Experts of a small language model: a sigmoid router.
Below are experts of layer 5 (counted from 0) of a mixture-of-experts language model. Rows are named router (the router's row for the expert), gate (a neuron's input weights, with its number), up (a neuron's input weights, with its number) and show model dimensions 0-79. Each number is 128 + 24 x the weight over its row's rms, rounded and kept within 0 to 255. Numbers have three digits each.
After each expert's rows: a language model's description of what the expert responds to. This comes from a sample of Wikipedia text that the model never trained on.

# expert 13
router:160092079130140145102103097143136094130149137184125127070126139083124146079137096110098134149132159153102130116106155178169114144119105119120099128115154132147074116130141122123139112116154095166108111094122121128177146138127157116121129145
gate0:153140145110135118140142139119150172114155124127098122138116118104143135104135158106131124138090106153136143102116174124145108078145099097095128140125139095137117142160131093103157143131145123129095128110118129102129134150110117109149102146
up0:166130117115080121113133180144121099173124134124109156134141132125112130135135128125113096110155176112153092108127101103081153172130163089109120129166130103085122161132151143158117121101118112140121126148158107150128146132164133118127130140
gate1:134135116131123111145166110099134156104126103104118126103155102151128106132148120153113082108152151154142119089104117148132122117141121091130155144159119154139127146163134149124112087134122088155103092106155140134137110075128136131121151151
up1:132094074162149124148154100100179131110111120107113153131163129135132117126137125161156143130137150113100114146130130113150113145138143128133145120122135141141119129134154181157130146153153112127108076081158119103138140139132172121121112134
gate2:131094068174089108100095155136133107136170164126170130118134147128152135142084088108144166102148129146114143122115105138122142101095165124172123123147103128125138121149135110167089090155178136186131112143108134131097129146137114133128117190
up2:147127155164100140127131125088123167150136090125097107115158080119146164137130135078130118118120118178149122188143101117084122141128116202164147127129112115110151128146151143133133114112128134171118160119113140087114123144154125148132135142
gate3:134086126176119126131132102124107128117126111092137167127124110145134092120119094133115104134150164102134107131136115088125099121112092125159113138099142166076113131141140146159149146099126103168109115149125135131127130144125114113152124170
up3:145106144174096111092161151109115112073138127120140178102099137101127137120101091110115139068111143102130162109149148132145130120162160102136108151109124131121112151152133141120078146086116118163109125141156177138090155103116124126149163101
gate4:165144155125125123147105090148127142128126168130067152103115130184142101114109108143125149147135137125125130089117156089127134129156128148104134138109065154161120138158116126127107136165165176122149120122119108120109131125135074161079126127
up4:142141114135102140118175130118161087112105100115127095142108146094150119151095140176138152139110161095141108150120124109144126167129183116121167158181122156090153105054111122148111123114109126144098155107138124130110124105143114079146143119
gate5:100103093120064195112108128140112084129102156131157120130180124143131133124118116147139132117134154112124127097096129128112122135132131094130132172088082120151110100114160109125133132145076138136126121136169124143091161086121099138157109120
up5:110125122149106080113087170165077104128135136107126131136159170113113105128111133107131148163135120120111129113140114123119118154095099143154114133123126120109127123139126123158092121159125129107126092147149083142149156123130108080170147146
gate6:149118121168104092101155147098135151127116153110146139160103134103123153092130095134126172135116102152112145120097125153103105134099123162135114117090131094075175112109126109092094089155115106152098111075112129131068148124145165121150159128
up6:113151135157100095122134160109131132148116162115138156110076105090118150139126088154120183110130094133094111112102104114138109151108129153116124123100113086081113126131147104096137127098077127140084158094134149181103143155151146114117125118
gate7:134114121131109134149151138158168118111143095106160138108162120126138132143106088088127135147120092129127114118127121166143135141140137093109125157149141145161105134122133116136128106114128124128167130156125114146139120128127142124121068097
up7:101147099136149122136118118114162126150096142125083103170093141137117127098175104155158133153127145176080104076141110112142145139113122150132147107145124155125148091126115119118156135139128124143103098113119162096076115095143101115113130103
gate8:112159114099115118084104139168144111185097122131119073114148127097121134089140131131143079137134103119103154143124144145137109088137126093140103131113121149111135150119120087149144141158127104111109150137139110078126148129099128103101149120
up8:130112128130150138100128133148097162161149114128097086137134111121137145124167088099140117162142098124109140119107119163135135127159179126132149144146146138132118097123128103143113120107147102115113131106101104166088158111136117123118105113
What it handles: Prepositions, conjunctions and articles that open clauses or phrases, such as during, when, after, until, between, as, the, of, to.

# expert 17
router:142147094121142115097123101151121102144107136112080141099119113096131142153188131101089165109151155142154151115124121137141148142149121118136081126087135134100158144132106125115155139138113111147154134106088154126140115157101150153120115186
gate0:119181122159125166104120114133146176121152142111138136089123129188137163128147152116151134122099107130135163113126120132121130153149161133062141152103125135128140127091147124108115113169140140124131116114127147147148154126104117135104163113
up0:135156124131161112141152115097123119124124117151124155152149151109146120126123139134166100123133161101136145118114153103130104122133109114222085121148153111143142134157078097131128149130091136122106118136120109109091113159117133087142096117
gate1:140187161130140176092136122159073107101107167146151096126120147148116122149115143111141134096144121137167151117137130117171164131131134123118165113119127151141120163183177068133166101101157131098136129122121113148139151103148125106108134123
up1:129159149117103128138127129160101105130152135082108170128097099148138143093110120138124118098138087124154119122129109133124170115156153128119161167158139145116107131114090128092078078131088102125121115152167137165149159151142098120140153150
gate2:148130167141114114126094165157124185137154102059126138178162111109146117152168111091092136098133065118162148158102144146122132131173104117094146116080150140127140119114149107134166130159105151151141112103111160122187154104142129104109115133
up2:115154132131137127115121101086110074134138137175116100118128131150158167103105132131121138167118138152070134111131110099129134121066126147135109128186157123160113160130139126114072104105155110105104107140145092128079091152128115140177173115
gate3:131129103107134109151137134146114137179120174113171102123108119050080097104174089150151147087147117103113175169153114112123108089139145139095115132149136107138126142172145121162179183090125102072123103145138134120117160097088106121127156141
up3:139127138106113136109118124138168105113152124141116162121097146149135144203085179129130133153148121155169073138131114122119134122150076158097131118149122141130099148086143099109088102138129152148162127135163119098139090151147136125132137123
gate4:128160142080126112127106133088125181079149148117153085137125120113118116136141135176091109093114096117145117091129103116102112121093085107111128126134086119087107132114129109143145119134150151137116116135134119092151113120142147139108149092
up4:151153164115169175136125091119097159137096104132084166123145147142127114100120163110143116185113144134125078159108122153139117105126170170110127109187135080092084157135148137129091148096114102108131140153175162143128107110122119114131084133
gate5:135123137156119107110114115103100128084145149154112163138106108115109119086144100096123156132120152130091148146066120105115133097118127163138173091201109154121157077109150114125108141123088116130143142102136132148169134111181114131115135081
up5:164142117118121116127137088053140132113091103118082157145149139142146120105151114155126150162132108166094160098124132108164151120143091120112122139115142111160076113137072117148119084129145131119114170135174112125158183114117109117132101109
gate6:088117118110143131102127145117167141191146105186108161123128166077128108132097092093125165130109147113165112108136134143148138112152137131121130150160156118141075135065126133153081123124130141137148107156130091150100123161166086128122133113
up6:166103156165108150126130094144095076096144125136127134132158126198141107134170141164128110130151167133106140137133139115140097154128149134140134085116102127160124098170129116116181126123125159126114145110143158107167128100108138132169149126
gate7:125134167112096110129139152144183167177118151164125133141135127154095107176101135129122112171129112126127108125157164133127206152158126167120139145120109118125136121132146080103113158101174140112144133089131084116166159157145109111139167137
up7:123118127112114129148153080114133133148118115175133168161121099175163115097117144170104095179104159146121157136108128090120148121132114146153096121128107157173099164151119097091096129084103125095185146120131165100123113128169116098129131096
gate8:140133109157092087082106098158088166173092162113121154142137086140174125135137171109183137154122108114098146123148119101171132140133113135129154153105177117106112142139096116104119129126107170136158134145104164163161139146105163099149123136
up8:140103147120083099161126145132148129133139160087135148148143138097114124086108121107120170148126108147149107096174125172146147136129160074148108135108140160099162107156174169108100129099121132121162089136090108098114111132075099155102147105
What it handles: Common nouns and derived-word endings in running prose, such as work, service, law, development, detail(s), malf(unction), emerg(ence).

# expert 9
router:169131096136120081133134093144139094154131150165079138110090093088153170104148120086127133119090162126094121148150153133164109163134131135167095139115162187101102115124113149083114127121111128147103173090121152132137106130101159124118134153
gate0:154113107103118147165147134152143148112130131115182109142121109092144129129093108125141155139117128119116165109114169090146142088118136117105105119092101107117141088141147131111102078119110121146093139102109113172132143138139112136098137180
up0:141089106083130125114152115139158138136124113151153116129084101132112134155078131134149164105141098103146122141133116102154094140130149169094093154111142153137120116150128117132138120110146104132112133142114161151173103107159150130115142145
gate1:126138132134103140145118130135159162127138156151113125143101164153130132082132079111124161141118154088127114115110116114116144165155099101100147128104094103127110104122131128155135102202114111135151156107144132128155122100111084110123133118
up1:093101126139165103143142122116146131085125119089087134092075090120104140110127098112154121153126135104100144124135147115106125124111152114177094098141175109113132113108108119118137113150122137121126122117166139085108146117104094129139141176
gate2:122142134145094119098115144156094121157144141125126174102163157089147162140103166131107113121148108120110072123113132143127166142095108085127139162136135193165092148087147083136098122123141090122130138123140105145134132086106132159092119119
up2:139125117105148118164147102065102134133092099142126126163117120141138127117138083149127136113106154142133138122125121118144110114132113136151143106093112062106161123156115166139185117127157167119130139157128123077154130171172120112171138135
gate3:083134091124162095120186088133135148135163197138121157103161101097141135131163117134155143181124168150103097136121122114116146142107144144101117119150132104097180152120123149108105165096090165086130142192127120158138088157104157125101145103
up3:197147162133110106143129149113106124140098136120087122148143164135173097129076082145129175172111111108058134151136113104157129105171096152132157143154130105144139146143116164102108124137141137135117151059164111109142146122114178141160121114
gate4:112127093123119163126101140152202141147075121143120119135144139154114131164137160099151156134125160116121119152117127148137127155051095132152129106125157113128090147111143134126126154136104113183104139071172101151138096114124116075117193158
up4:131158122094136118111113169168073142118144081108175150136135101076114118144074135130115094100095073144092105143110102121093170091131106123108123184158124127128121109148164127128130117120141133137128150140133118141127190151148103153127114114
gate5:140143089086128118111084139096113168126145119121150129111138104152104100073095099108148140116133151129143136139190123165125106142118109113147120134132172107171105113138113139137144140125127153111116139130133181120163102139141151093199099137
up5:147121121090149128194124150115162117125126114106151104144111108149083144113101108091102144104121169156110096148126109139150150140153139091119111146140100137104132079139133120162135086126158118111088132131115135104112159189111106114137148143
gate6:128105109146103147136120117145118191128156166130099161133119112139133135155122094104108178135129125153106157159146163139173142139119079134143093149128138135141113153165096153106142161152117159139111157089170115130116105086161143145132181130
up6:135138127097157112115125149139106116113140108088158120112134171135133134065064145144183138145115100074136114128163144111158124110145124118144162132116098130141119111100160097104163123110145089119140121114142139126169117119124124141124096055
gate7:165121162115167120142146150092135117110136134150110130128111104121139133155128096134145124108181147117086098106113112153142151168149125134130158149112129110158153135129113080136107141116163154130139158139115157089157104136118113165169138109
up7:107120128145123137086151107144104126135138111152124129110156109094101097090162143100128130131118143135127132169118091109125078154084136154129104124147112144077126136162146144123174112163104143123149131137089105206115104087160066127155076116
gate8:130144104084127123165137171138148128127149117128112140142163123104116129118118109130188157119168120115099118147148141111145133143130111097127173102120132148091132110143117159125114139136108122172128126118108154148135101095124139122157097114
up8:113116124179137147081133082093125103142105135145119110120099156159149103112134150101077135134091105104115144105113133143105102118099120157142114173122113151130141147159114103165163101146137136125110116135118125148155138119123127096107131124
What it handles: Main verbs and participles after was/had/to, plus prepositions linking them, such as given, granted, assigned, became, against, into.

# expert 4
router:152147100144178119092147103126129121109157114143085111135141166080117115116108167136145147136120159136141093136138151109168099136117134084130096121110122129115062098149130118169104157110117138171146132114127113130143174132101164124142134137
gate0:153156116133099162116165131142132119100132141179135092140111175110119139088099113099136100136087119101126158164125154137149116140133177080129123154105093130109103169143134114138105099119110113116126149153088133172066113133076115161138128079
up0:137113135140118133117152133141137095151129131123120147133139162134128143139098103138110150134143106156158156059186109098130092087108130086131148098137129144140132123136160137114143096127133171111132181135111148111112137083105088151125074137
gate1:095112093132137109105108131155149103097114146115172141104130136126119148127090115149140135146132151130158108117153108127124155110149166112159142128122178169155131113140124114145116134107129121136146150109082135118123088124122128150174140095
up1:060151144125117125118136139094102124094114140130123161134158132125111115134149115140127145101121129115118171114191089139129140122137136095114151127116125124124138154125079123108139133069137153145156146116109139126116113133150146153142160116
gate2:115131101145090140092128169146145086127130089122092085121123130093150161131156102165095142132154101117121131117158154108087153109128154096106124146120152139134181151131142160134099139143073099148170167170126114102144163164107174164120132149
up2:138123131119116144130123171144161070135128127157138123119124159120083122120121112131105160103181098110160136107146162137171160104130129062120115123152138112173137140118111125140134165127097133152165131129109112170110144167129141144125135146
gate3:153154118131105120120170140142112092112124121134092128105120124094157090124158162109096115098092116117088106119093099108088131092093166115069135148125118082113141132118127154143102102139119112151111153092153129151146109146080110161111157151
up3:103122143089162093139139137137146126115132139102137152100186147171120172150129099169150092123143126138126147130167144104142162152125097140136118116127118127133121136122094128137152121118141118154117094129101141130102149167178151144081108061
gate4:135163125095126146096124098103143146159087165125105075109133091142157101140099184090109145130139121092145094162101151145105087087146100112100107119111102159156110108098136106149123156148121122147144129092131090148179141142122152130135101145
up4:113099104129152157185121112146119125106133102142115159122100149115108131124127087163149107082083112156100081144124146101146186146105136124158167130109135090097162124145113133137111103129131120128125087121148146145067148116140108110128189144
gate5:122106122095123148090104107110112128141137112119132094144137099105097083131087171120176131128136164152093146137162182160147151110130110136127149132095151109133098120148129115160134100197162115119149124132141083155132141100073117149142118139
up5:132151146167136126110147143130141110120116099137113147177132121160125134126164141130161113090085113163120172152132104128107121145117128151128071096133134129143129100140136118156139112155100148075147151139134137139137114132113138160140116095
gate6:104148120154119106121127134142148144114088164137121126122157145067091066063107128087165128147109134098127151160133114144114159085126125073140101173110158113154105186137080153133119110096090117155111082140133098158143132113104123135134139144
up6:130142117115151136144139136150138150119140141168084119142121088119125120103151154159134146152131102168129117174126125142128135112133103187123097156112146099133111141135078164141154121161129088116119083180150130144146131128127135150076154151
gate7:164129105178144111094109103157134150150117104095101136131175121164149136110152141117141131120121143099093128167133134078139103117103125127141133112073122157130107130120111144157124120120105149139150113114143080150151131132118114095116128140
up7:121153113077119111132137142142086100100166153138145115083060111068115143151136121110108101119136135148182123095096128134142149140133152177108132155168151092131121130122145109125114149124159116128094133134109174105094157139136117143111090129
gate8:145100112135159101113146140150129110151099117126128110138108112151139144141150130134166162098097173171134155131148123127118119128080146096169086116150117148100097150127140108115143158183096146143137117093123141121133140118082168117139140124
up8:110152110126104122135119096080134145099138114150131107113155124164129124102110135141135155127096144141141115162112098129125104161118161128135101175108195110171176109119103161090112126094131161117111148151129133158104149097128130116132149118
What it handles: Digits, decimals, score ranges and pipe separators inside statistics tables, plus coordinate pieces like ° and ″N: 308, 6–1, .8.

# expert 1
router:152149097074103142117117120138173100109116158107123121112106145107110094110120127128124127157080168144163143093103145138153136118127095137143118143109154136137123121105135128143133105165140148161139148098090158102128112155138159085143144176
gate0:111146105146129131118128088110159113114137121121122135118136113160103077099165152128136125113105185128112137097098131131151112107166150107106141107104134125118100152159166135139126099177163172127107126117142100137148106107123154120122138091
up0:112159145101140135114101147118159131124171099103106134130106132153124114105144179114143136140115157136124149138142156103135149122165120120159143135112153080143122125170113099159141128140187114136129129137095106133101096102098153152170189121
gate1:105137149127110162097132127130166095102174147100135176104106096111117118108142137123125115094138114120129103130127140156097083086109168102110148114114148161138168116129179142157154089139146123120154177129131116120092166111115133124133114104
up1:112089139109126113132130130149090146101152139136118096073138111123126181125112122141144113139139124141143152151136130150122150087150166143094131125158091120158115114108133100124096121134099095112129137111149148132082121103104139108137131095
gate2:143176141131068146131151164142141129117136133126109101098084127112134156124183168111163127120119074105138138154153136112147111101127133123113142081116163124204145107141124088112114113107166145147114120108094158149145128123116128099153166121
up2:135128152114109108143119095172147116127118109130135111124095149130159108140121114118074135123144156129150102143130128124194174141157162074123163139095106098111109138126156140098124121151093117120149089164107119122114082123081109128138118123
gate3:133115120149157130069129123142099123069092098170126101151119146110129146112134112146114151111111149110165119129125120164119148193117172115109141131164168153162153094107109132128120148128122087130149127163156097153143088149070117102125111089
up3:148112112125118190112135120152097139163154120084113120122109123136158086112135114146175134078171108127101124116118126134148137151125092114146107168092123145138124121124134146180135137119067165137078135122101167152099155115140141093127124135
gate4:124197093129112149143154119101152133151104122130096130132139090153151138151045118118154148115112094138113086113108103123146170145102112162089106115081115123123114112117136119194093136179150119188097115085095130152143165105167145150121139144
up4:131143103158122118148158133109130139125127079171162115142118140165100125157145123142060107179138148147126082146064128112142123103123164115094127159114075136140099139139137122144109155110110160144115121119097125093167139144091129115153111166
gate5:150110137181124137107110117136115092138126123111124096093096116133108131134138159182122157130115090146121137116124112129104103101122157146139181120139130130159094128143146169100127130129162122153112157132138120113165075118119127141171092119
up5:092112100118127136166117125126153140154131164114117148132172113115144140134083066115168115123122123126156091115120156118165120190155164072143108137110150178126129141131133127121141095150114091121114079145132156113119116114123126105089135149
gate6:139105120155110171111123126132138126180154128114132145114115133143113140138115121097105147180117129114122098166118155151125143097117101141133092118119151134116106119127138141148130116136148078121148134142150143119110148126142149121135107112
up6:131116166152096165146146136136160153152169118114133157126113111141109111142109128111132151158131105091150121183143131163133138121122128164137107127112141154124101148139144128145121107099110109098136130124147113126117110108113155131117124143
gate7:093106115129123104120095137173158108111120102112114092118151076153089120149098091128114118154120134183123110116101109164128108131135145130108111120159128154114147150114100167129103146153114168114118116121174113152137119146133134117070108159
up7:069114167121118121133121126121089127167100102095113087132125096141148153146119128139101100125109156145126098128072145104149149110137160137105119089148095118129151183114119152137150101104139079106134090155115106134110127178184151058083148130
gate8:126130162147144144137177169147114122125171174141121137107095138132124104161135144142135132138119113106106081137146140106103158098144115120146125092066111067125151138113107091102130107127090146137123147098103163137121127104116127088139178118
up8:113095130105083108149134105163142100115092115100166148122174112127182158109153156119083189113172168114125164123174145135133078163148135179085114140064113120113142125088124159116110109122096088135097091122152167108126127127128104123101108135
What it handles: Line breaks, dashes, colons and field-name words in infoboxes and lists, such as Country:, Preceded by, Medium, ==See also==.

# expert 11
router:122143086160126077116095095132134115124117122107083146083066139088183159122171140090120148142093116132169112105076139138175127122172133134140136131113129127129118120154117158112116139113132077118131162114136156140161133167094179111145103164
gate0:150152142142144132107156119165154105146102159100111125119140143118206114144155198116112119155118075129109141115147161152121183130152158114112113116091127120114081146095109131122110164130093119095137103161113137132155129133133099134135127145
up0:124135117097105105114173070151129102094135140106126134110156129136159135121082152082101172157133111163099118153134149111148155120129105123146094147118139106087145161143097110147133159101118177133170125149121132135137173139115110151108058137
gate1:112117119103107094162150127135108144120097146134160120113105108092110093084121143121140142088119111104110147143163125105091149155161122089145133153131127089119141115143162111142116152127138151071117113167156163139170091150109086106126155115
up1:119172122142111136136177141104112112121124064122082091098139160158148152107109104064092144106137133114124091108091143149116111153149082168162157130084141075157109148094108129127144150119088151149163101182125131129102131116105151127134128139
gate2:144150142084134138124138096127133158125100141113120103156117158112121099113116162086119159142096152158118137103125159107130129094110114102124138137190126163130143138125092150153168164113138106089151101104153098178121162107121109148118156124
up2:115103080107130133134116108112154147113130117160098111101151093152100103092097098121120154147086124131129138123136108144164171099111158102131174074110133154115161129087137133157131102121099102139113151128103090125125098162118112138112164125
gate3:097137095173137145083140064109148132085132139132162155144106153100095109120098122102126131188144127103175121121073116163101124146125106159131137124133094188129093186108152092140116145132102111101181127134143106109115162108126127146121123148
up3:140133130097130105121128177148136119195125136116108129138123131142142161115126133113098122064148108133120153122194140088119108114094114101129129094144142091088127100150096102105133093184151126160127130132129136133126100137128146118135137096
gate4:096103109138138115093132096123107148150106148137128132142117125106104125109142144138117092152155112178155100137089151123131160153119141144119118139124139146102159127127125147134150122088146118115149136117120104159176133075100161129088120102
up4:113087124129161168182141204128140083101152133137132130100146147114093125133120148118180190118134162122096136125124118124120127105090173169122116153131124138099124100129142116132104141146151089131085107157134108114176116128156114117144127134
gate5:118096157127120122158185099111110126118095144118084133135102128140123182136121143159116139133108144122136160156119161140143102089165143112099125160124129168144151118144116161139107114086136124133139142102116134143129091130053146120130133148
up5:116107102084104119117147133132099079145111126134140119120092096148125112072146123143117137171116149104089101146147149116141159104118127148114128158163137133149176134156089113113116090119107163157164137086093162134095145133116122149170095091
gate6:107126124108135166065113164124130109170137119108127127152143112158145169139076084092147122159143134116073107127148172134178138155163147189116128124139102141125097134127119169121109112135110135144115128067136131164116132128098093113138143137
up6:102128130118175134077107129097150100115089104087096127144155144125132117125060125146172124129143142149113094149150153130180135153151120153094156151100090172118140117102128171149122104127123156165092086111149092109125179117112123120154110149
gate7:106176145135128121125106115097102135158123085136122103118140071102163152107159132139125129142105102131136141116113136131103132141106157117115137112103083126105104138149113176162140139157159141091140146121104148132116142118143148156078095104
up7:126147133125135099124126141156110134155133135141132135154135137095161102085195147150138181125129133142102134154133113144124150146155158121118126123134076107116139102144126141188121121122159159068129119122108135103143150105125102148087135166
gate8:146166106136136128143091104147153123150125107112125178146099121133140120145167142124120123124148138167157082096147161147133133113148117124142145118102148110098122133112129136122155143109086085144136098142126153201066113174127150167079120135
up8:106102125150150153130100112125128103168125140150132102119139113131110095161125130136120126143127137118078091110145110148121122156101084152099178110117098090159122130086110124113119119147076119078145070086146103119117116113131137131110100129
What it handles: Table values such as MF, DF, FW, percentages and large numbers, plus head nouns after the/a, such as semifinals, existence, cause, species.

# expert 20
router:122126120121161129084138110137130115151145142133114148117094144130141158107138068121135110145103125115128164144123123161145141139200092115129084163083143140112108130151137121154135099118187140125166117116111128129122114165150168138113179123
gate0:127133142195106136140115116153123143138116135122130138140132103122141161154116164159161119146120158142149097121114107136107068143127113116077158156127107079095125127127140116110098142130161099164096107124126161105153122114133146105126097090
up0:160138138148087094172129126143164125164159098159094141143110104112124079140169141097152121153074103127121161119141131138111148126168115155139155134136116138099107106120113133111156129133137128070098152135137150112096095124116120089117117192
gate1:117119122177112101165127134164178103119155096139135153129147091128111139096101116125081145140180137113120125149111090141125126138166147102126173128131125123124156172119134144085096131098090193111087181142130116151149156089139110150150130198
up1:105162122133096111153135134104165136146062165107123140143134142101134122128126151115150138122103129153117120144106133100153136141088144109135094081160146155105140122148154168140147170151094098110153110163131151083127129148117190098120123125
gate2:078141107121138151112137140073088158122123113130129100151093118111086136129174105153125108128133130093109109165141106132134121149169126109110096126141166087125110131150123161147117105158140122118164139130126134130119128148101163141151146103
up2:135150131152109147101110133128117126131151099136133124142131134112114136107102100093159143164116116182153120134169110114133153104119082097174150162145144156114149147120102134148128123119153119118142181130163113146174126076122174185143112133
gate3:122113122099110128139146104170120110127151111141132109133110057147187121117167157141074154130117117117139131137129124121130159156140144155162149095094091132132145164140172104117123147122128117162117181132164137076118095120106104112115142098
up3:073142105151136145136112147128150137139135139136165123159152078159172121147126131143125121107211096124141115084088155089149143170110129128122148117119140180117126135110120112155077152145180119166137125122140111138122120102141124109119139133
gate4:118141155142143114093125143143131135092106113071138121117122115143110075124135130132168089142154122107159117123120139154115117144112174081140123123134113176118119092174142102119140143105118125123144172114149103141162158162098103140126114149
up4:110119122075157130146133109099133154088127104198145130117142122105162121142105156131062076082146094169103109141142117133128120144116118091111123102124091094157132132136165130166094154117173168113121097142113110081118111108170154172124135134
gate5:109126158134102155120143116125163096118125142203125136144117126124127128121078140141136099145118111126098135107143128128104122123168148117156118114141124120146144184131106078135089107140147151150146146087171116164124114175134115149061198098
up5:105098154156103107113146094110150094120108135144095136126131132124174143129143125109124082136109075115138122171121106104112126142125159167128133099106135100125089108099154093139144126106128148133188132118153123158149141126136144118134140125
gate6:080093138133134137141119129143154115165127133109100140112135128145118094158154149136145132148154142112121152161103140149149136163131135145136137136120111125141100115164122191150097145135145130127096149146140148161125158133156138125147157119
up6:096136111111118131165126134116150119149119139129149173103131097108151116129150123120152105143123111139118155103145126106130117143135164134119178116136104144150091091152119158159136150080138178162108150084090162146130141118140157125154139073
gate7:124131117148145052068124125097133127141140139125103087161131137120123158100138115155124169126105125142120129129128129106147122112106073138128133138146068130113120102130105168197136119173115140155167129159111136139164130135120118163127140150
up7:130131123117126153087153108123094115102110157107161059127171090123092132120107141135082144096090127120168138143163137102134156126141118154144113140158144133161139139102075136163155096111144108092142129144152086093102152093081156154126136090
gate8:107127107137145136131130115121146089121080202119156089147152132122110111091170105117136164171100081157136145141158126162113111177124144070120115133139156088122121151075212153117079103126106079141139133106157127095114130150110137137171162113
up8:136111105140164115097185165192141133123121116167149122144083148123127141087138142154153162158114214157120139137164130161167099174147113087115130121187111155117117117128145148166104130117140121116168083135110116141097113128098144126151153103
What it handles: Short opening letter pieces of foreign or rare words and names, often after a space or hyphen: pra-, sal-, d-, Masc-.

# expert 23
router:116106129086139122115153111152152090093104123118121169087087146137179124084160129100138118099147178151155101133121150153170151103170145119110118143106135134140096126133115128137115092073146135159189127099116132098182145177110140133124150156
gate0:106121142126142116104180124138154181117106107152149138135111144107181100148128127132116112154157136130116097096145156108163106101150114136079108133096145098104146137118123107118134157109164126163105135134059139159178122152122132132109103117
up0:145138137116106128117159117131141122107115128139148113142073147148160106132160123117098143097123149097145130175065113138175158183151133148126117128130118117102109120107141101102188135147128108127157143164090166125195118199154135136157137141
gate1:124108139132152107078126118107174131136119139123182143152080098074148132189167129126103132113126163101168090122125149180152126142144101162124102143107143121097148108109183121104133114101104131109129113105148126127145136153153126137089120166
up1:147097109129130121133107099151102162137111079153163117130096138141148124086084102141131110141081115133135117148122143107132141139151105093197136136120102150156127123140168154176103104104163134092130145115158137104152160135155135124150138120
gate2:134133129142142115141131104151104099156130142124107112140116153174115176115132153159141145122158146158145107130134091165136117112122133151102115097159146125120164150127115141108152152111174125142154155158137125152119126119122130137152123104
up2:064119150149108126126139141131143119124162138125156114131119134130113139100120101153136151157127186154139151120141140098143119148152112132136104117094110148128141120139165070169111123162149138130139125117136098140110143170157146152147103144
gate3:111134116123125101100169117103156107131116137111128103102165094136141142105163118088128163091130140139114152145122090105135104103144100162143130103129148155155120125145132137126151100128163085121137115179124131141124136105103113076127128166
up3:124095122133108142143115134108107135111126111128126125128088136114075200145104161151126126154129115088135104091137163127155165146140164096145119149126126128147134098105169105118111146131124145124119138072154114137135164143154131136115144090
gate4:133109110105132133103146108144137101099105123149165137092115141145134124074164128152112135086135168122146185134116157141108150155139072164118123108118099155071124107131144098127127137112120119107150141130100112134123152106102102102140115128
up4:112129160148129124132120126127142156164132130084080110165138125105115169156112091102111159144105109130126098121162128127141102107129119111151150156130141128162121161133135146129123138140148118133092144121133117085121113135145105143135112145
gate5:147133121082116110147094127118101102136104142100145097108129108160166128119143128123163127131144125131155085123100112138107130161151163136125131086174118107091140154126133158118139109075112102132152115109151095107163139163142175146119107154
up5:118169108120124126137117118148151129115143151046091156148107125136109134124121116096121141152119064134125107107134150118163117151138085116140133112088134133156115156151118109134114176172148100200078137127099135142062104127097140136148142126
gate6:139086127085121151154120098131127093129127129152119170106160125142123135076156150123149110135166126170111119125102133104095137104107151154142117129111114113104135125098154104106151111100116149127134156109095128147128183127145121106152115116
up6:111107101139128175094145163112075097131120105133124112112120137133148111117153121126129190065096160100190142117098127097126101153137109149142120120140119105138128128079088127146142152089142121147149085087121140182148187122130153151123158211
gate7:117119109110162158127127106129166138120135145125158157191144138106137124137097121125096116159115128134133155128107078090155125125086096107170127094127150125112144131131095075118144138123158164117131140099091121094099147150107111116110115163
up7:094121082125150122118172112135136131085167140123158124143118144107095104152086132129111124132134126149097169133103088099168122077148127092170119118117136148138144108159156112138155113107153143098166134139078138116120111142104119134107109156
gate8:148137153093127141142126130093105076113113149135103142147129135157097090133115132145130093155146106090107112136135135134157157104149141139147104144090140118117109079159113115146114127132109108172183130128123136123091149150094115116132131109
up8:118140085111124116156136119102121135136094137113136111133134118119149089137104113151120119109123110148119114123153099139094071149146120107137112111129139142138129116152148083184101066154150123112143129125161124126116140097143108129144154120
What it handles: Opening parentheses with capitals and capital-letter pieces of acronyms and names, such as (F, (R, MS, SA(TA), L(IM).